{
  "n_experts": 64,
  "d_expert": 32,
  "d_shared_expert": 128,
  "moe_layers": [1, 2, 3, 4, 5, 6, 7, 8, 9, 10],
  "normalize_top_k": true,
  "rope_theta": 10000.0,
  "lr_mult_qkv": 0.5,
  "warmup_steps": 346,
  "decay_fraction": 1.0,
  "decay_shape": "linear",
  "final_lr_fraction": 0.02,
  "batch_tokens": 65536,
  "max_steps": 6690
}
Below are experts of layer 8 (counted from 0) of a mixture-of-experts language model. Rows are named router (the router's row for the expert), down (a neuron's output weights, with its number) and show model dimensions 0-95. Each number is 50 + 10 x the weight over its row's rms, rounded and kept within 0 to 99.
After each expert's rows: a language model's description of what the expert responds to; "raises" lists some tokens whose logits its average output raises strongly, later layers aside. This comes from a sample of Wikipedia text that the model never trained on.

# expert 5
router:45 52 44 48 58 66 59 40 59 48 58 26 50 67 49 47 62 37 45 55 52 36 51 52 25 41 57 28 60 49 58 52 40 45 47 40 40 39 46 60 52 57 74 61 29 35 41 38 63 54 42 48 74 49 62 46 55 38 52 54 49 39 18 62 56 53 49 57 56 61 54 39 54 51 45 47 57 52 45 58 60 61 54 62 60 45 63 51 57 35 49 66 56 37 38 44
down0:57 48 46 56 46 56 55 64 36 60 67 55 58 50 74 48 58 51 55 51 42 60 54 48 52 60 29 55 45 53 48 53 51 38 46 59 56 43 43 51 64 41 58 56 57 62 60 44 50 32 52 49 69 46 46 66 52 46 69 50 57 35 61 35 51 36 46 47 58 49 47 49 35 46 42 41 40 62 49 60 68 57 62 58 44 36 43 63 48 39 67 62 61 50 43 49
What it handles: Capitalized word-start pieces opening proper names, mostly surnames or given names after a first name or list marker, such as Le, Ro, Lin.
raises: "em", "ors", "ors "

# expert 48
router:33 54 52 29 54 56 39 55 57 62 54 21 44 51 41 59 64 52 52 50 42 32 52 65 49 48 53 54 55 41 54 46 54 44 42 52 52 48 55 56 43 51 62 51 48 48 38 51 52 48 55 51 64 53 52 45 72 51 53 58 55 43 15 60 49 42 49 59 60 63 61 44 49 70 75 38 53 46 38 49 55 50 49 73 47 39 43 43 48 57 39 55 59 33 48 38
down0:36 55 35 51 33 61 59 59 62 48 44 49 67 60 60 48 52 47 30 45 33 48 45 48 49 51 47 44 34 41 30 50 38 45 56 72 39 59 55 60 52 52 59 57 50 36 55 47 59 56 52 40 37 48 52 41 48 42 44 38 62 64 99 53 54 60 46 54 53 61 51 36 52 42 56 42 66 53 54 50 48 57 46 41 58 58 37 43 44 55 49 48 74 46 42 62
What it handles: Field names in infoboxes and lists before a colon or line break, such as Born, Birth name, Released, Website, UTC, Coordinates.
raises: ": ", "\n", ":", ", ", "\n\n", "ad"

# expert 61
router:37 51 49 44 48 42 57 46 34 44 48 35 38 47 26 53 47 41 35 51 42 51 50 58 30 56 69 54 50 38 64 56 31 51 66 58 63 55 57 61 68 49 46 48 46 46 47 51 50 59 43 65 61 37 42 38 48 47 44 57 62 40 26 62 54 45 58 63 60 60 55 41 48 57 57 49 50 42 48 52 45 67 34 58 48 50 62 71 37 51 36 56 59 63 31 44
down0:47 57 49 30 45 54 62 70 27 48 32 46 66 43 34 39 61 43 36 51 52 49 64 39 49 56 62 34 67 57 48 35 56 64 45 36 49 39 43 41 40 46 59 48 45 36 45 38 57 74 39 57 59 36 63 65 41 37 51 59 59 51 64 46 58 37 46 55 46 55 53 44 51 57 51 54 28 59 51 58 54 52 54 59 41 46 37 54 35 49 61 67 56 50 27 43
What it handles: Hyphens and en dashes in compounds and year ranges, and the year pieces around them, such as All-Star, play-offs, 1957–1999.
raises: "area ", "hour ", "rang", "night ", "order ", "night"

# expert 15
router:27 49 54 51 56 61 55 52 35 51 68 37 46 55 50 53 69 53 55 71 33 44 62 69 36 37 58 40 53 32 49 41 38 41 49 51 49 38 50 53 54 56 41 52 37 40 49 47 45 53 46 44 65 51 44 44 61 66 47 53 69 34 21 42 56 47 54 55 60 64 54 41 50 70 58 43 53 59 42 47 34 46 63 69 55 60 43 61 43 63 23 49 54 38 50 41
down0:50 41 57 44 53 39 59 62 51 49 50 45 60 58 54 68 51 73 50 31 42 51 47 47 36 65 60 54 40 59 57 46 58 61 47 47 74 54 44 63 38 42 57 59 58 48 64 47 59 29 62 28 44 60 44 47 47 66 44 45 44 53 67 44 47 53 50 37 47 36 58 49 55 45 37 55 59 53 49 41 65 64 36 69 60 48 41 69 28 56 48 32 47 43 68 54
What it handles: Sentence-final periods, closing parentheses and quotes before paragraph breaks, plus table cell separators and section heading markers.
raises: "\n\n", "\n", "com", "ht", "org", "05"

# expert 63
router:44 46 50 35 64 48 43 54 49 47 53 28 32 50 38 30 50 60 52 59 43 29 46 57 37 46 70 37 49 35 59 42 39 31 39 53 50 54 50 64 53 62 37 47 36 52 40 43 31 60 48 59 69 52 49 44 55 47 49 59 50 27 17 43 56 46 66 52 53 62 46 56 50 61 60 52 41 57 47 45 51 36 51 70 53 47 55 67 49 41 46 50 64 32 53 38
down0:37 45 46 47 51 33 59 51 34 38 52 42 65 56 68 63 49 52 38 33 53 41 50 69 32 37 31 58 60 65 46 46 56 55 58 74 49 43 46 50 54 60 52 37 50 38 40 47 46 31 45 50 39 35 62 52 47 58 40 25 66 60 54 49 42 58 59 41 45 51 56 56 44 46 48 38 40 39 45 54 32 63 66 43 68 55 45 43 57 59 43 43 53 57 38 37
What it handles: Digits in ZIP and dialling codes and year endings, and punctuation following digits such as °, ′, colons in times, closing parentheses.
raises: "09", "46", "06", "19", "53", "47"

# expert 3
router:37 49 59 43 54 75 41 43 44 54 44 24 60 69 52 39 46 42 47 66 27 36 58 48 32 50 57 40 54 34 54 47 40 36 44 45 51 51 43 66 48 53 58 35 37 48 49 41 50 47 43 53 59 35 48 39 67 52 53 60 59 57 29 69 62 53 48 56 63 64 56 52 46 49 55 37 48 44 34 58 60 50 57 74 58 45 56 62 39 31 48 60 54 45 50 40
down0:62 58 58 55 48 54 43 46 36 60 68 55 58 44 54 54 38 39 56 70 33 32 52 44 57 41 59 62 47 55 35 46 37 46 44 47 35 48 36 50 72 54 57 57 65 61 49 43 58 49 50 51 54 57 44 63 75 38 53 48 47 61 68 42 51 41 40 41 57 63 33 60 55 45 51 58 62 58 50 48 53 57 49 46 51 36 61 61 66 46 49 47 42 27 53 49
What it handles: Single capital letters opening personal names, initials and acronyms, often after a comma, dash or parenthesis, such as S. A. Rajkumar, (BO), NASA.
raises: ". ", "ure", ".\" ", "ile"

# expert 52
router:46 49 65 48 51 55 53 56 44 53 51 35 46 55 40 55 65 55 49 70 33 33 43 56 52 43 72 47 35 35 51 67 40 37 48 47 63 49 30 64 57 51 50 48 34 56 39 44 39 47 40 46 63 33 56 41 46 49 51 63 51 23 33 72 63 52 59 59 66 53 61 27 42 61 45 49 72 42 37 71 37 52 42 63 56 46 58 61 55 42 33 60 44 40 39 46
down0:46 41 35 52 50 48 28 73 54 42 48 35 35 44 57 37 62 55 49 41 52 52 44 43 47 59 47 44 35 52 54 43 53 51 57 68 39 57 33 39 57 60 61 45 66 66 70 45 60 57 70 44 50 56 60 59 44 58 55 49 38 34 51 46 28 33 43 40 38 61 70 40 55 57 50 52 53 45 37 37 40 42 48 60 62 50 62 47 48 33 33 57 54 63 55 51
What it handles: English first names and first-name pieces, often after by or in credits, such as John, David, Robert, Bob Wills.
raises: "S", "D", "H", "C", "E", "L"

# expert 32
router:45 52 52 26 47 59 41 58 52 56 41 36 57 55 39 42 65 55 51 63 29 38 55 63 38 42 56 53 39 37 43 68 54 48 44 45 52 50 47 47 40 48 55 36 34 61 45 36 50 52 60 55 76 43 46 52 61 41 50 62 53 35 18 69 54 59 42 68 65 56 43 25 44 64 54 42 65 49 53 56 44 52 47 64 50 38 46 64 53 28 29 49 55 49 45 40
down0:51 46 46 52 52 30 47 53 40 52 47 35 58 44 54 44 46 46 46 51 25 48 41 23 37 67 77 44 51 61 56 39 55 54 44 27 40 41 55 44 54 52 55 37 46 52 36 45 53 49 62 46 56 46 34 54 42 45 43 41 62 46 42 50 44 72 51 63 53 61 33 42 49 51 37 57 53 51 43 36 59 41 50 52 64 39 49 49 49 53 50 62 56 52 57 38
What it handles: Head nouns ending team, party or event names and table entries, such as Championships, Cup, Party, Pistons, Area, often before a pipe.
raises: "195", "194", "196", "190", "200", "197"

# expert 22
router:30 61 66 37 48 48 46 49 40 51 54 31 48 60 37 62 63 30 40 61 42 33 40 65 49 50 80 59 45 41 54 47 50 40 46 49 52 32 58 62 44 45 54 40 48 51 43 48 46 56 50 53 57 45 48 40 65 46 56 44 63 38 23 57 52 44 64 60 64 55 55 54 37 64 68 38 55 52 40 49 61 43 47 63 59 50 65 58 40 57 44 48 42 35 35 55
down0:51 50 53 54 46 49 53 68 20 46 59 52 45 46 52 46 50 53 48 48 55 53 58 45 39 52 57 62 47 38 42 38 50 49 51 36 47 46 39 37 46 46 38 38 62 37 48 57 51 52 46 65 59 60 59 64 56 63 62 63 60 41 50 39 47 54 25 45 59 51 59 37 53 45 41 57 47 43 30 62 30 31 38 47 63 34 46 52 47 35 45 39 29 60 54 58
What it handles: Nouns and word-final pieces ending a noun phrase just before a comma or period, such as life, year, family, company.
raises: ".", ", ", ". ", ": ", "; ", ".; "

# expert 49
router:42 51 54 60 49 71 46 50 46 46 55 29 51 57 52 53 55 52 54 60 52 38 62 62 32 46 57 56 46 31 64 67 21 41 34 32 51 46 35 57 55 58 48 51 37 51 48 35 48 54 53 61 61 50 66 39 49 47 62 53 70 35 13 58 70 69 54 55 49 49 44 47 44 62 49 50 54 57 47 57 59 61 48 42 57 45 50 43 64 41 43 60 51 46 40 52
down0:37 68 35 51 58 46 70 45 33 35 36 37 56 58 56 43 63 59 63 38 40 45 55 53 52 55 40 55 47 70 57 47 36 48 40 55 47 67 37 50 73 47 44 47 49 43 57 45 73 45 47 46 39 38 66 44 57 52 47 59 55 37 81 37 42 66 45 63 60 55 54 60 69 49 39 49 47 47 54 54 61 55 43 52 60 49 47 62 44 59 65 48 30 48 53 30
What it handles: Capitalized first syllables that begin proper names or other words, such as Mar, Car, Par, Bel, Her, as in Maratona, Lebanon, Ramirez.
raises: "per ", "main ", "l"

# expert 40
router:29 52 39 29 55 50 61 46 44 50 43 39 55 58 41 46 64 33 38 69 25 38 50 50 45 33 71 53 43 34 50 51 45 40 49 46 47 34 49 53 53 58 57 41 41 49 51 37 37 50 32 65 61 46 58 37 53 60 56 59 66 26 21 63 65 52 57 56 62 70 48 38 42 73 64 38 51 42 37 46 53 67 40 66 51 42 55 64 49 34 42 66 60 52 50 42
down0:34 30 63 55 42 56 43 51 68 41 54 54 59 50 68 47 69 48 45 61 59 53 49 42 61 45 53 42 58 49 51 44 34 60 46 45 36 37 48 37 50 60 57 57 79 45 70 38 46 54 56 56 66 37 54 49 55 50 40 41 64 55 64 32 36 39 59 42 61 43 50 51 63 53 55 57 45 63 49 51 60 54 60 38 32 53 54 45 49 43 53 54 43 45 54 53
What it handles: Digits and ordinal suffixes in dates, scores, statistics and tables, such as 42nd, 18th, 3rd, 23.96, second, third.
raises: "|", "(", "| ", "to ", "e", "and "

# expert 54
router:33 60 56 38 41 37 45 50 43 47 42 33 52 49 39 50 61 48 49 60 32 46 53 53 37 47 71 48 61 39 50 47 26 53 51 43 53 51 48 63 49 50 52 45 45 42 55 38 48 57 31 54 66 51 49 39 46 42 57 59 56 39 23 56 59 43 46 62 61 57 51 40 51 64 44 47 57 53 44 55 40 53 34 62 65 51 47 72 40 37 25 66 57 54 31 50
down0:60 61 44 45 53 44 75 60 46 49 31 36 39 46 56 58 35 55 54 54 36 59 34 61 43 48 53 43 36 49 39 36 38 56 44 49 18 42 53 67 57 44 51 53 53 43 51 40 60 42 49 49 57 63 46 58 59 46 59 46 55 66 39 56 41 49 18 50 48 32 47 35 46 55 59 58 61 32 59 64 49 56 42 42 57 48 48 54 67 36 51 56 39 61 34 44
What it handles: First three digits of years like 201, 199, 178 in dates and ranges, plus en-dashes inside year spans and scores.
raises: "): ", "Position", "ans"

# expert 9
router:35 55 63 31 50 46 56 53 54 54 58 31 45 51 37 52 64 49 48 51 33 28 47 58 32 43 63 48 29 30 57 44 54 39 42 54 46 49 56 59 55 39 50 42 50 47 51 23 51 56 53 43 69 35 44 49 62 41 60 53 56 48 15 40 58 46 61 63 60 64 47 34 46 71 59 36 58 60 41 59 67 51 59 72 65 55 49 50 41 44 42 57 50 46 43 42
down0:42 27 66 55 38 68 54 47 52 50 57 47 56 47 54 35 56 30 53 59 62 59 43 68 35 68 53 43 64 55 44 57 51 39 53 44 53 48 63 42 63 52 33 57 54 61 27 63 60 60 48 58 51 46 44 29 37 58 46 52 58 61 50 51 48 54 51 56 37 61 43 53 38 61 43 52 49 49 60 64 63 55 59 47 45 55 63 62 61 71 60 55 52 42 63 63
What it handles: Words and word pieces inside quoted song, album or episode titles and other proper names, such as "Run With It", "Blackout", Records, Love.
raises: "building ", "ar", "air "

# expert 35
router:38 42 60 47 49 65 53 44 45 61 49 38 58 56 50 44 58 48 37 65 36 40 63 64 47 37 65 44 61 39 56 55 36 39 47 55 59 48 44 60 52 54 58 46 53 54 50 44 49 55 55 44 57 38 50 41 53 40 50 55 44 38 24 60 55 45 38 59 58 58 46 32 54 59 40 39 71 49 44 44 53 68 35 58 66 53 40 63 57 33 31 56 64 43 49 53
down0:56 50 49 34 54 53 54 39 31 59 57 53 56 38 35 42 61 60 56 47 57 55 54 41 39 50 44 55 42 48 54 48 50 39 46 35 49 52 48 50 30 39 62 69 48 66 48 53 58 30 43 43 62 55 68 47 47 37 44 61 72 40 96 65 68 52 62 39 61 49 39 53 29 47 49 66 40 51 49 51 55 55 61 48 45 51 55 45 35 52 57 52 56 51 41 54
What it handles: Final pieces of personal surnames in sports tables and credits, often Slavic or English, such as -ović, -ov, -son, Smith, Williams.
raises: "as ", "(", "of ", "and ", "in ", "except "